config.yaml
n_layer: 10
d_model: 640
n_experts: 20
experts_per_token: 2
d_expert: 112
d_shared_expert: 384
activation: "swiglu"
moe_layers: [0, 1, 2, 3, 4, 5, 6, 7, 8, 9]
router_score: "sigmoid"
normalize_top_k: true
routed_scale: 1.5
balance_loss: 0.00416
balance_bias: false
init_std_router: 0.0106
lr_router: 0.000346
vocab_size: 32000
norm: "rmsnorm"
norm_eps: 1e-06
tie_embeddings: false
optimizer: "adamw"
lr: 0.000573
beta1: 0.9
beta2: 0.95
batch_tokens: 65536
seq_len: 1024
train_tokens: 908000000
steps: 13855
dataset: "wikipedia_en"
Below are experts of layer 5 (counted from 0) of a mixture-of-experts language model. Rows are named router (the router's row for the expert), gate (a neuron's input weights, with its number), up (a neuron's input weights, with its number), down (a neuron's output weights, with its number) and show model dimensions 480-559. Each number is 128 + 32 x the weight over its row's rms, rounded and kept within 0 to 255. Numbers have three digits each.
After each expert's rows: "comes after" lists some tokens at least twice as common just before its tokens as in all text. This comes from a sample of Wikipedia text that the model never trained on. Tokens count by the router's weight.

# expert 4
router:152162117170061149186167131076180118129071157137148131156152167098156161166127088093116150155085157110161172132119138171108150162105136230062134122137177141129125124129173140072138123172095106139132094087140116075111139104084082136135119159
gate0:150112133193137130133055100141108132094109146079159164139125087112118143119137133163091158141116193120108155121156109130064096132099123123134136089172139191088130136129093175138070095102161134159059192157115134100130167152136120140115153119
up0:104175088114148108134134138077171110208164143116055188115169147115127126075129110159109138128144082178082156193062120107139074136117124161107151110106054144122154219138163143124111159150141163152192132172100104120132193126094127060173148143
down0:195147129102124062170126161217088119208136145135180133153157086112111131146163119151130153079172113214096057113178132148090165185164118144136110143144112162101092116149125111143118168083133120167090112098141100156114116115140115155089107138
gate1:175146103102077155151166121091164091105115121144172112106146106130157161144139102111112106126100078187128050115114126071097122079068136158115141109095143181111115131059171130095100103123135054124124108129113134101101125151111030141094144114
up1:144135134126136111126105113167160107128160096124153157039168112143127121135121102111151163202143059107099172147091095093108095142125125128097123135086127163103180164134201154085129100082189138115118128076113160139156116092101106137084117117
down1:178085160127139092102223160151128120110141127162091135150137116145133117150114112122123085096151099098119112142127129108194137124147136193136115135143163146132125181165073182112118121131087148118095135161142109093133115170073057133134165105
gate2:141126119107116136131149133074171166135125093157086128099144094156142060147127158155112096074142125164199094144085125075125139101162118152141144128110146104094147117102162124112047144145099140114122133116127127077122129101173109140157109170
up2:120119098111120152118151064158106118119068086114093165072148082145153152081091184150121130110104175146136130131143144163186129118133081150083123144120091159135103112151129196148146088200103125192097148158139132179069093118137196098099119123
down2:088150119121151110091127124122088108087098153106125145094072092088140211070134132192098105175193119150087195090074092150118135107126136161159149138110094117094117189154161174115160150160113157113114104176154118141144160100155163119111062113
gate3:080108083172119127159182078108138171099068109147136137099126149121133119103122128173144108099114073156164171134146124127070140151115170123100135135105093176172086116103190126074102049153111114148255169177115115156155166133064148094064157108
up3:122152152138105119108128175107170159112191105065139122079138131166128132149116175111130119193121069118112165179126109134120128100104096096140088098143156109098099124147153106134132111118059129128133112126137255150156072108093165138158142148
down3:113128161139103100142130162100130116165137081073083088103117125128092135112159081116099100133134167174135138105081137170083169147099180104037128124167112134063163163127088152138108148092180121140152129134119159159116110190106132152097145088
gate4:141225108128135145123144132116167067083131117151060138130126147036114106118137117108127157179097151171165107077106146149130169105160153159108146139096110164146165168119140096120110168136052079099096127092148150094168156135095107122115131119
up4:106101088090147127133168129137068102130119142151185138115206086089154179161174143139134166158139040117078123138142155108113118128126148177181067135129151168136138170096209163204066140096186189155136083135131124079186122144188107084180165146
down4:132138052110118062156165125124118141110154161137120178108113107135136138112133108175126154084116120093163131102099137125104105101146142128151103190158099128142118101141056136126190153117086106081137121101069177104108149112089135177189158179
comes after: ",", " the", " was", " a", " The", " is"

# expert 7
router:140117131112099079137176167085126126094114154193131096156181149130146087172170075099080101112172101145121123116134131124110172148183152170093053162105167126174141190134131187103072161194136110188145111068145106133103097123166094118162133175
gate0:054129151096118143137147136130112153144090097147227072132136099193167128047115167114128100155100135138168130179077079149090114173076126162150093078155130151103109134100139154204169116144129139128176168102115120090088155103206115187097078100
up0:117102171096145139110161096078098133106125141191139127112152140114172092088121086161180105185052145130110133065120102121070106137159145161089151124121113105075146135189136164131086069154077126108108128071149123154126098152167152213147156140
down0:123136160146127154097152169138120182154095172157177112144063108088131126094150091136159113152142148113166108161150122097162102105109112135094172116081125087127142090142153114196198107160067119141126112185126103098113113141127084090156111141
gate1:121157128114093089055143112117137126072150118120121162142122077126164100101160150135108121122111146104098216098093077137122152108107162161094112114115120142069156100117141088152139171133130106111184129049125096123134135104130114140151128112
up1:056152199106079135127202228110126158137109119120125146103043159154146155116188128148087127115130131146134060166146138162108148120143122166154184105128160134175097170049173128146143127189120067098158119122167135117097106132075179094127084118
down1:172114153130131094139073103118162115162130075145149118144164167123128097141093167196073168105095117105042154138108052114127141137097132135098107137131113086101119123070103166108071164089131120133145152116170166109163111116110150121141097142
gate2:127133096143130089102118122091176198100176150151159120086169042192116159078161137149087173126136101132115185104099103129104135114129076117082092128128120155105129116164096132095148155102164139098140125122076129098104165166104113159164108136
up2:136121142086077095109126105176165110136122112068127138126112102105113139084166177139104148128122196119161119067133123162097089135187123164115145072147125119188150099149076194117117113116140115131091069132143086120059106167121178215179097145
down2:131119111135171098112100136157064105123115182138110093059122163146166102122149158122168086162138122092096124117097104154096106099128089185122071143199115104148163172082123154127134094071109118091126157153116102191116150154119134138123081212
gate3:119143122131120123159138103167087190167067124097117190159102059107155081143154142091142144149126120170140123132155174118153139178131118224152135162120161094152183164135084163116102152175108074111109135138085113083154151088133105112107165128
up3:120048135066110145114165140167098158138114079132130100142106083101178154148127138054105144144075148116134049141155149088152157125146100141174075108122165103151141140133113124111164127119112087122157163117140137139073110079102116119085187192
down3:125094141067150164105092137175118127133105143175190190156160111120127113059102169123126171133098074119169126136136126158101132130163142130129079151147104122095091070061081072076205138111164081146171076168149148134134092130127126157121144103
gate4:149160081149082118155159169139163123141090175075195121137132094144144148148164129108162132202165146128141198183172166109185143098163130107123124182120071056143088153118080117134089139184161165070167131099038075147121123082128118112169145208
up4:110097143164150140142146082101150168144104140111118105143074171103124143140142161119121111128162121113156055116141132117157100148119151162158165089083092102187107125112147100077129120125171119155121097062038115154160133113128138121164127092
down4:138135149149080117119135111136171120166154152103173069119163098156126124090148150148099141119129157059150152085142149125110154082061155127139141109136189119122194120159092112114169142114143127173131154099122088154139197120135115098103139141
comes after: "\n", ".", "-", "|", "==", " and"

# expert 16
router:146138090169085157163143147105181087127098131115149195183143156147125134073145128120094119124149108105138174114166085129112133131094116186127115124139167147156110181096134122111120123178105033146127102118153132086089129121105102151158115144
gate0:122111137132127193153194164134126058158086161086146182155136151130151146093164141119160133163148133122116147156122095116086086115119120132129089128127163139142178123167168084112150134141144101158146178114136132156068131141110111146133126097
up0:095089116126149109139105086150152086149155151102088211093139132141125163099093111147069091116095086124128131110103095122162137172083116146110119087096136120105159128129095113120129195114114128149182110115142166113110156083100123107108129115
down0:118137131088108139148155122150135140168113128095184154100152153147128153141141099088095037159114158126171118128074125154142185147141120182136097067171142150154132148110169107150127094152145075150161130156166172169168126123124123133145098109
gate1:154173130107127115126123117109115109093080096128165201177128144138104120115136072097113068150136118120125115086145122132112150148161171197120151100108137140085134205091092081141085124178128111101095045169178106093140138060154162137148126153
up1:104113160104102093156105168149165129121190138149142064099121133101085137160148162105057191086119189153122112146093111081126048135095115145189023146112111129182117119162195165098171112123140142179120135109146132124096102165163179118174096106
down1:115116131130115193200155070155079168128129150092111131131159070151110086158067122171187111126103084127127094150062149094171115147220154102091178127076092124142115086132102169110156121095098141140151128165139082101180154121112157059088098174
gate2:173143113183077172163186169133080128122111128168135127129145145160145083140130124150181125154164123077150233073166099159202137123190141116202131092088102099134158128136129109135083130069158114146161176128169137131124122145151109150134079116
up2:092175083165155132128159160137133114147131150165211141129163174118153155155123149126115184117148133117124124103095134144135127166108133165081054053104113081149079148144162145144133154136128064114124091065155097085071097148094137126117099188
down2:144120182141121129149122179133099142125095108113123103085143156141146143127140145103132144084145120104187114136142110157198150074127142152105144173100134143147117115165132088096174158112171028112135148178122110146147089114058109172106156104
gate3:137149107158053150108062150099151083129158154164134119100181054095138115134078196147143130096078174112086146127152126109078136092165106167126109103121167172164111118157126141091083134145092101155072176104094156128133129115130118165111139157
up3:051149117145127148155087096156136095135125129116088132159169098079162119143111079141157098134153114156122135112113138166141112118133114139067166212198167120135146137136120121111124181153114140117138124085101120128063142034132205179162166148
down3:143122189132120107122114148142145180131119172190107150119127095077146183157129156172141063142144120119150112192118158192181106088138138123181073184126135129115080143077115088134104186089135076163109136151113064171191181127127146134134108118
gate4:111150118119170084150132182115133067088120093046152128122132160128130122101099120109068166117151111059105130155163115101157162115091136110125107156119099128166100178059100107129088153183122120089182222124106149126171113086111133109185082115
up4:129171155109089174095124164077106163106067149132158179103062107156122109154116132062171157104103140113108148155153141183156076162174120198136125127172083155132123117109132123163140122152089148169152098150159131119148141107153123147127085130
down4:095066112140133185148151111130123081137163108098112121077124167143189167131102133158076153098127081202177089109112196091114131154152142101198186125161123103099166114159071156151114129105168118128119140120143089089124123079136114136149130160
comes after: ".", "\n", "==", " =", ")", " =="

# expert 3
router:131119118137110171209165126074142109129102129151137188142108133100081110151111130111044148103144121120126145139150106177081136107119117187079141123127173152187131166148158134040144137152128082132140127136143154099137154127168116103104105121
gate0:159188102184083063126134129152168126045091159133122157103076154112184099147143067181103131096050089110103094096060117131086107131123131170078131077121150115135158086100131148213147123108110122129158096122133154100138159138140092134134137135
up0:194123103109143128116125129180098122140150108070148109117084134084126142107105151136134149175125115091149108138203079108086120141075125114144100092100108157154146089145171201127142148124124145116138164128156116100127135101133142091112112138
down0:177100110084117106120059120148142127131103157115138169166136151134134134175158136174105100177129175167133131090157162106212119091122157138155075137078094081100188151125154102094116120082083159145122034111159151124054120109124139140134130124
gate1:130103165059084138161138146126104169096129138103172151161098143103148139061126125093118129083127159130123086117141203135135114222136153149099166088141108133187110169107126128151090134161154081142194126143075120107148107119112098138074093095
up1:130092099158152163149132121148070092128128091108104172121141137077168139083193071155118103146126133075134109171148102149148152132129139100161184179055080174094134143138109139167072112158178126129192109118176186143139103095172141211109139146
down1:126089152064090104091131128124110151134141087148127138113141085086147115077118104095153099070106111157100108161098068151090111126168168165089161141139090125136199088119070142090107150139106098082122131115087073117121088123211155095122125119
gate2:088140111138122116132141114166137133101160062163200174121115085196184114121118061198123058115148166103142212151194127094152114187089147174125104179122162092123137109135109113161055112111116136140173132141101147111209140101101191172122110107
up2:155131165119092142148172205133104120136097157073075127166108144142090111125123165075130149173145086073111101133206104126127186094172105167090163140082185066154140138178119119133158094118174147091174102122194144154144151145116113103155147075
down2:080109139138130161174112126173153144110168111099137151093097125087136134105159129138132086141120154121147138076067147108103174082121118093150132088122101132103105127096104090147098091120112155138120138131119158151105116137163093151102118152
gate3:076197103104111153141097082121120122144109100172135141088215161083128103167109142111077145135150113173112053134103087108082117123131191095127131092127160141187144130154121155122146163162107116131159105100129133123172162160154129107145109099
up3:110117085115154131149169116095129124163094077153122167176152144036103143147155125107058140167116093152155125159122138157074114106127174102116118105139148185144153125097141148091179134092168172144091179110140098110135095044111083193144137140
down3:166095149137048124156141127132165102096144105122190144127087209175066113086113106123141072129115166093159097216100131167187118175123112149127176183109157123213092161121134125132126123105152107146138147101052128173121181098193085088119144151
gate4:157119091151126127087079097148155128115142148178092144137172155128103157201133168141149118132071114117115124127074133114089127132076179077125075122178098174200171127154058148162119159136096113144087157168151139146128141091174128130152085123
up4:151109128134137218171100080120108094139068061153131171122073161122152146084141155127132106205193156149141109155112130180096109140116145140127074092039092179114141122105111106144118133099106123127123138115084104116072124148103159171100138135
down4:133061118215124156131136096135122166108080178142089043138135151097146101196146121078095134133150109155170160152141129129121138086149184104108105114174177135111157133119135116069195107098116129152132181109148118086153126152171142075141122108
comes after: " of", "'", " in", " to", " for", " on"

# expert 8
router:138105114169136160148135163128163085133152128180133148157125117086153119154094093135094132153140149102148131084125125153093161104048138182125100090105147144186134173132107136106125127168118079156135097118147128092100088096134149157123156206
gate0:150137147185119077134061175165103123182156092124118146142170109096184120165131074142124133114130136108137140121111098160120107140139142103141155180127097108159182159138139182113092088148156072142122094107112160110137161129146139186168130168
up0:152149116093131132139158071114123142070147136107148150111161130181117173087127145095079139079079110129116121143106180104182117133145132170130136126118146175117099095118056139144157156116110170099148129132109139181189195156148118099155143107
down0:141109174139111102185141144121120111161153133118124137124142132151100165084122130121112112072041100156077091121126168123121153145164097100135149021150135122080148155129113153134077125160097107117090133136109111172187198091147102125154068143
gate1:121147126166096095161213111123127131124160126204140135115168125113171141114129161107137121156121188120096098134101091136029126087121125052178075088085178164123154152118170171112140096189097154112166079099166094144108133111157069147140157114
up1:078102096077188095105125147131112111175089106096106098111181162103122094141134116100110117079151056133134087127133127091161102142132126100137138182144149103155146107173116181122159173173145162148117167130132160152082159108118096154148127146
down1:195162151122135127167151070082123088105122117180172137147161146128134080116127135136150055097095162138134147103166091082111158138112104119074094106128153113137158116120098156072141133147133135156135115170152076165161160106134124143130080077
gate2:061147104091148164118153154104117093067117217113125140112112094119142058145170100144121154173152082107216093105190116156062230139131116138192098128117118178155105166119100121129032121106187117072183114100133197128126171126161169172139147112
up2:123133094076120098040097124128106115097192124121142122129070085095117139173100139130087159130085138164162120094157116155143149144048077160105104106110151152141136111126125129135106121138174097105169124143140174138162148141144137122153150176
down2:118128074183127140096121074095131116113153133085121119154120137182085162214089078149137102121099080160161120175120119146087086056169113075116062120153160127100115130186109138137197153091150177146100139074164170134101145108136178113080146209
gate3:091145138116169149155162095090182082141138181098132085156127101098168105098128140113157117121145092125125104104080101133106198147144119162217119097056111158085050121131164098103121139146146103184139147140127149119078136153142155153137128112
up3:080166051171022107129091150106153130130109189122133102081163153158101093122147164128175109218112149203145149135086167049146098110143148141087149154198150058129091101132188104095129120156156131103097166090092146131112138123118078087116138077
down3:128209118089079166095113205163141148058153114085131155119089172151084121094119085038084130080167172139033123093169103068112123152147164152161107149188082169171109141107112166111113125154155128123150142097151096050123125125122088134184118084
gate4:146092086161181162122169129141139085132142163145106100181154151123146091109112092058145100170121122109099121114131120163135124138118117072174093162078160158138112087065127132112118151138116145118097093072150172139096141171184085137137175132
up4:173142223165126128110112141148125153136077111159098092088107104134152195119116108142173108089097112107147145071149109125098161120125173182157148092093174179154146138139063188124129110057079071121101129102141084139133097125155121117187099066
down4:139200091176154172143157117125148147103081167152137100122146177121158115132103121137123160086117160173127139101131153101160122163121113105084067106130141065128104128132122057142105175108136117059130112159107149147157169101146087175086135137
comes after: " |", "|", ":", " in", ";", " 3"

# expert 1
router:100151089138093175189142170101132076117113093138137097150131108097182112154115120101119112104158167123170129118121130117128107152123164137092106137143154150181134202123117169088116134177113082104126133087120110104135131111127121159098157177
gate0:109141085130153158106156083086128096175162138165126159146154166102123142148131158165111193099082119133112106160138118101065176102105122133124103067084131106085089116196133133084120132230146137127071140106116126103099121089099157117102056141
up0:154019094140093116094108084114136109110105115128099123137134150126115157116150104124096151056056125145132127093155108081167126144114076134098123089179045161064116091104115111111206096113165086098028153121182148130114090116106153123142110096
down0:135125149118138204108148069104108170166158094046116141113074146076073130093109147092123155104108151135149142097144123112177097117109079131075157082127140105160132071121156140117151087181134102118141123145150105069061112147137149095163129147
gate1:156106098096087085071131150056116126168181130141156127095114146119138178143054077140123120123123142213118097134115127123155198151145106141119109154180141147076037143124133117093093085134096139135120137080131109129128124169101108158106121150
up1:137111151134176097157158112105112170169157131091144123164183148106177143132160090152095056105085176162125109129092109141153163133111114116175175140162153163122132127116113178130093148166152113118165158155180078167132123169142116136118152159
down1:145150162147134152135095081127147104138123090187092140110082215107099093150095130132092138191077126093149130079116127154148117107137075120100136118134110127152117136110152156098165105147151175143157145138088172117103145109145171099130133159
gate2:154152060095123123126114067120131137122127164102123118125196142040157152186072140101154100091197177146124131099116091099143127166074125131126151104116119132155140116091098129158128120157105144097212152153119094139084164132122125135123189160
up2:153137085163183141082146096096153089104183147165116152154115079140094091105133139059106120119033136085137184176145109124108150121144093145104105124097110119148178133104108146108140133124103135099132195089087121184124117160097094070117184114
down2:105092117146173209091114125091166081079147094077117081104115099136124171107090106100116108169168149134129104130092122199103144117175119125135154168152132125132115133156102139131138160138191127133162112139105104084152013120129116121178096095
gate3:113154118060116150165189079111126119166145145149136108082099170159128177155120158117135145049132124142139143130120182129114135082117197104086156104183160084157168112152125138115118101125117166110159165171092067151113137146147061080062131141
up3:083161134090115147111095085116154120045156128163129124121116091122127106064158074106130074145063082125091134061160143058134118122141154144074057147096125168189130108128175149146165136094108112123111117119108228116095114133104128174129133142
down3:164167100118092121151097057122091083123114166057111127154127179104106148141102122117092153176146074106167114131110133124144122084145137167089173156098038130102156166113142098143157114153110133129119199124135166137162202119108145093108133108
gate4:143149099123145126082119099100188139153124183150125160089135127114187167135153150145137135183112119052155162153114094137097109090093111146080170102151134133155116113163193102115138154237205117055133128180156082107138164128103111132128173145
up4:167141090129140127115180108174181119130169182083093108142138103125179169125112095121080090087115168105187088151135098180087165097110093135180117143147154168160096122163133188139107150105164089128190125074064155132163164131093153121164123110
down4:082115124121092091105148095114156142125112121120166155215113108112116112100151115086113110131135164156125135149177115132130101108110138135118161094143135103048112115188105041107120120078109084173137097076120114081113106101166115101072098197
comes after: "\n", "|", " was", " is", " Born", " Country"

# expert 19
router:159095131168114149151160119164153129081093102157142183162129120115158184071171112136096108096137124145133121117151157147121105157131100187093133112114142182162172202124138170102102113176129063125147112061162119056105093077118125121160120157
gate0:165137111134106144144137048142167148195121147158134123085197126120181090218120171146164102141103167144122183155166104160117233122166117151130101112064153101106119083090136096141129083103107071091201127123172077189157086137096125133116143107
up0:139126089146156125106114153139104133154132153114143099072121118089136137080115160110124152156184103153124174127159171134096140163083163113121124069176099140167122171132185138098056154145126143116132158127087144106122128129125097097192183114
down0:145054135119152112066152155143114133151081148167140127079117132119137182108122161137109088166131135176125154101062162137111069171148095161165137174176075147082147127140119208142072111139158162118102188056125106152036094116124121176128160133
gate1:072088071102088132156083178085143102128124147109098160108161093124106132173084144134114102147149143158144099110069132029095121200114054138076125162134097164132115185157168147105133133169118122116188119115145117165178089111122140138124130167
up1:079133124152133159124100148123168134072099149154125157150159115117081112083095176085086111147092023168104103122058063157170109029150171110072117127127130134120119082152150100128147151176062097138143179144139132163106124191082109137110100132
down1:123140127108133115095096159153117170145136142056121112134112101102091136134147127091068155126134145168104095158051125153133100108144137151162104127095087109098149156075105127117102132117112109149094126158191147122178167108209102146107131109
gate2:132138105171116105179154138172058081117125125113145068101143133103096153161113146115109131133123103092217121091133183158109107136128096142116086102100096104155168164113119116138112187167124122137114113104133132123153072107100121104059177093
up2:119089182172165187093139102109051153099114138122138088121111219164065043105092097106114120101167158121091105159149131227163096123114126125090124202097161138140172159115159159116124159117152179174141125146140153108178170157132105154109130144
down2:141110192106149118150122118161091138110123136069165121155147048147144130127158132128128096139181187086108092076185135175119152166122159097122126148169108169129151126103119126075194149117199139161088140138129131117155132117127111091153071137
gate3:132107178083102122161142084148162149108108104129107102137170093127142148122102061127092164154137112138136136095114128199128112113167112098059142099130102165086114118054100172129151165126140103127111137151095121088143099057120110112129088118
up3:121140137149105065098169104099161116143146119130187164186125195185136179177116230115187074114128157108164146142126094129115158109061175163166118166114115115196087140135091122162113127184073101132127096089078105138095137111200098133120153134
down3:126146105179109054125103132098143124140159144180090123162074116145108127133199097109124085150127115156117062147115176128104077131139142158153093174101151107120117105205038191118116099132141188113177138135122167126101156122123118085148114101
gate4:163131105086082122118096147092132132154134096138159121147095170129142087176150094092130162133157142184177156104144177105121115154176133129095168152125113174189120117159109156118160129113127164158121125201130138084077151149098148120089080141
up4:142150087144123153081099115090081088131102160151108150091144155138070124087175143091187153087138121112136088095129111168161173131120148132124126098132158132115085177139094148136132108151161142174086110152086169131105110117063051117161102124
down4:159152071068119144127131130097184111086118152145137116103140101138092093125146105090147120121120151098165122153121163062159138132105194036112104097087135092130148079109166149172151082133139105080135142182131134189156087220169156039145127179
comes after: " the", " a", " his", " an", " New", " its"

# expert 0
router:127136064126068116165155133071149097107058135135140152099161098099137133156105153154100092110133140184160129155091161137134115136197136175125116094090159148168151130113145124110118128150132102143130130133083166089098114095151080122092092174
gate0:077139070132115113184130145092094098162141125081107072123155135081105107146074066163145099109081181135106107137052104150100169093114137108085136053141153116166069131107140092144114151081188087131139097176131118121101161085086121128108168142
up0:085107131166150166141086095119121135159103132118076122127135108068128085092107082150119128131119161113116088153159114128154057165106104150088149214125085076147104107152160102080079097116121141140153102148124122139099098132132174173196168131
down0:133159085140108090146172111146082121130172144175097143130165191139102144131095140178122155132144145195158093125141184139120124151186099104205162128153097163068081140178169181134095141165136152052108167125119117177151123103160108120107186175
gate1:114121111134146165169136160130131170168165095151144133100101131084108140110180073130113097134144129214154141123131138077149159164153164081099131120125107127146177161107148131079181150145164121162099115111128155097084099141082170104129209144
up1:147188170171142117132168069074097158140110185103112168114051119098115087142092178161128091178114060070124101148140112137127136092166109134184143149156125160157106196165168118175050087132093071129190145093138124153131187122176147152123102124
down1:122130173127179114128122160171132126088095153159080146083138136106151149204151114123129147117028090144051090124141106004134164123118129134132158128147123113106106155134124136137134149115101121078152129066171132128162175134086152201134129151
gate2:126133117089153176153150121132161140158089112134157127115105121144127115163128132102176072118150186116142140167125107175129100150172114154176139076128158135161170116172183135044106207132136103188150098041100165111090138112151165193202151141
up2:131181119151147136120101111118083208157153050144130136136116119170154099088117108171125133113159119097135086124080119128144113127136162115119193148122122108118124149153081066124104138112152100068189112178159123126157183122149130152147126111
down2:072156131148066150140136140099156137116112070098180132144140112156161188089153142092128142145074116119133165093163179160216123164132133158080109074055087152152102107097064119137149165194101121138134141130081159072096137154102134148130156153
gate3:053155151108079159155107080152162162175135070118097139163118122082124112060124162113157125090161129175148085180146085126109078121173123181127103156227112139106127120107117171152118095154129132116130122142108160096084104128149115156149100124
up3:090125105139067114137170119138138116146064118124104166129117122039113145136097125134222104094068119139140086126124159113129127149167113148093092129131173149131114140125125157113066135106160145114123111180072145150152150195175106160132079140
down3:134127120143159095135138096151152155138127165071119150129134143135148098116171156082091097079112107108126066172125127130172111110083095142091147104122108103087162125149138167092166107128158144099122129132181143177149158159070184153167124125
gate4:176140119144105126117138081099154086168103106166121154111067091099154104161180080166154137139160118101130131109134100094110123117149116149127137158155168060138123160100129152112068089123157098136175141175196078072112120109107127140158116151
up4:147123119114183084088208185107122092097148111153134133089145078160117130131127163152168097146140157178137188111130101158149113108126106108133110095166096126156113210134179070084127103166102129163104127139129123151118193159101124139118126076
down4:099144228163154137087114072146102110095146087070093103118116097199092171154127117147109165090106085089070161051162119118146160125078118109145139107142124196101129195117125158080145111099129153102129103128155125115124187126095097176169071122
comes after: " ", "-", ".", " in", " \"", " as"

# expert 10
router:122126107108102147136170180096187102107092156164152161160133129125117127116138136139072108095151096134156127126171169116117144144154118173105144114142148122145127124130141153103148183137125139165139129084131151072117198083129103124099127162
gate0:126095100129104155149122155104091128158116110128139163119140094155142176181170163096106120150173153125116168132130143135116135169109097112099132207123120114139121111132111152142176113132140153146179086158160111116152103129160129140143145101
up0:143117145102137051172095150089128071084105093113086124125086166138174135105172167096115128117124121142121087131167111122112118120091183127119104143094129158057116127154118146088122158085185088145131113130050201046124085157085143126206154082
down0:169178112150145136165089094172180162065036142112105111115114157143135094136096135172125146123074128165108130130087176129055157199134119097156065108158144166093163132086119157128131123143173122168161085094160086113170135114137119117101144149
gate1:117132131201141144167149119116155112117065143168122131134106156133158117116196135111088139097137147133159096091179104069149160060164153164080076161123135132147127173092105133137155161180136107140146089143137093059127122115127102106139125122
up1:088146109157108156127107185097101106144155130140082207125118086089090141130157083124178118178124152140162159136111129131174156189160188144142135116131179141108141213127147094087123113139141126147132136042185110116096090128132092065077114102
down1:090066138140149092129178176141053165091125137163112121118192121102058071121162151096131112171169153176207125121132067108173120141124118117162113126100085119155118156128127151127152139113098141132155111167162141170111097134103112129117135058
gate2:121150117113083130119088112147146086111126082096124117138128153133099188110163145064127125129129140106123069057093138148110115148148131093147104145110113074074194101161128154159093158169145092115117103116102126178106101144050122112122176127
up2:182118147137093158130139073119110117126132176159104121128198132097165128192130131129134143125178169135215115154089156120140125136129238188121113148123133141081040144164140061151197141195109177132136141131148134101094126138151136098088130090
down2:147080111097128105141123140126127156122172200188149121112090140087145080106139128158129119139102132171077108168122137120143079145109160144133119179171080144110170129139148165087165109123128114131129108104097223153141172067140166120078156151
gate3:187128095171125124170172141134120229126153204115132131112114152105126080111159084127118147102119096158122087152140105146128147072135112086051121110077106156115126142044078056124155182119117091175116200142140161131121138123112098076089154134
up3:101158169130160150121145194132104145091107194157107103058096088165112046163123134129124115106160125130111136103096114087088146110182119121082160143093111130103123029095129125089160175139135150138076220176140122069108146143166111105138144172
down3:111137136152146132115148144158122111125148105116090120130115086149084148123123138115210160120090160075130130131148092098142143095137133119119204147125166184103159152132176179118119115092144152108126171127194143078195117136122105117060091153
gate4:137136141162113131129217202150124145097117108129121091163101194162167160154175149093097150121133125087177141093105097147088111103115198122127117127108135126138135165120119157116182113110086108111096056097125167133076133104149092141192197138
up4:126041136057107187116077072173135109129107138169141176171151134105122165112146135075198142107147166087142148155105114113096062166182228124078086126159132102114134154184172156126080132102187144201101117097093141094193121091151155126119129167
down4:116165155083113145149135146188099176095126142099143098155156109146178169144180114123081158133120121121102149128115150156114110134112089088114095112127150140054191092179111104085143146113185154077165132144129147096103107120083136103113130085
comes after: ",", " |", ":", "-", " of", " and"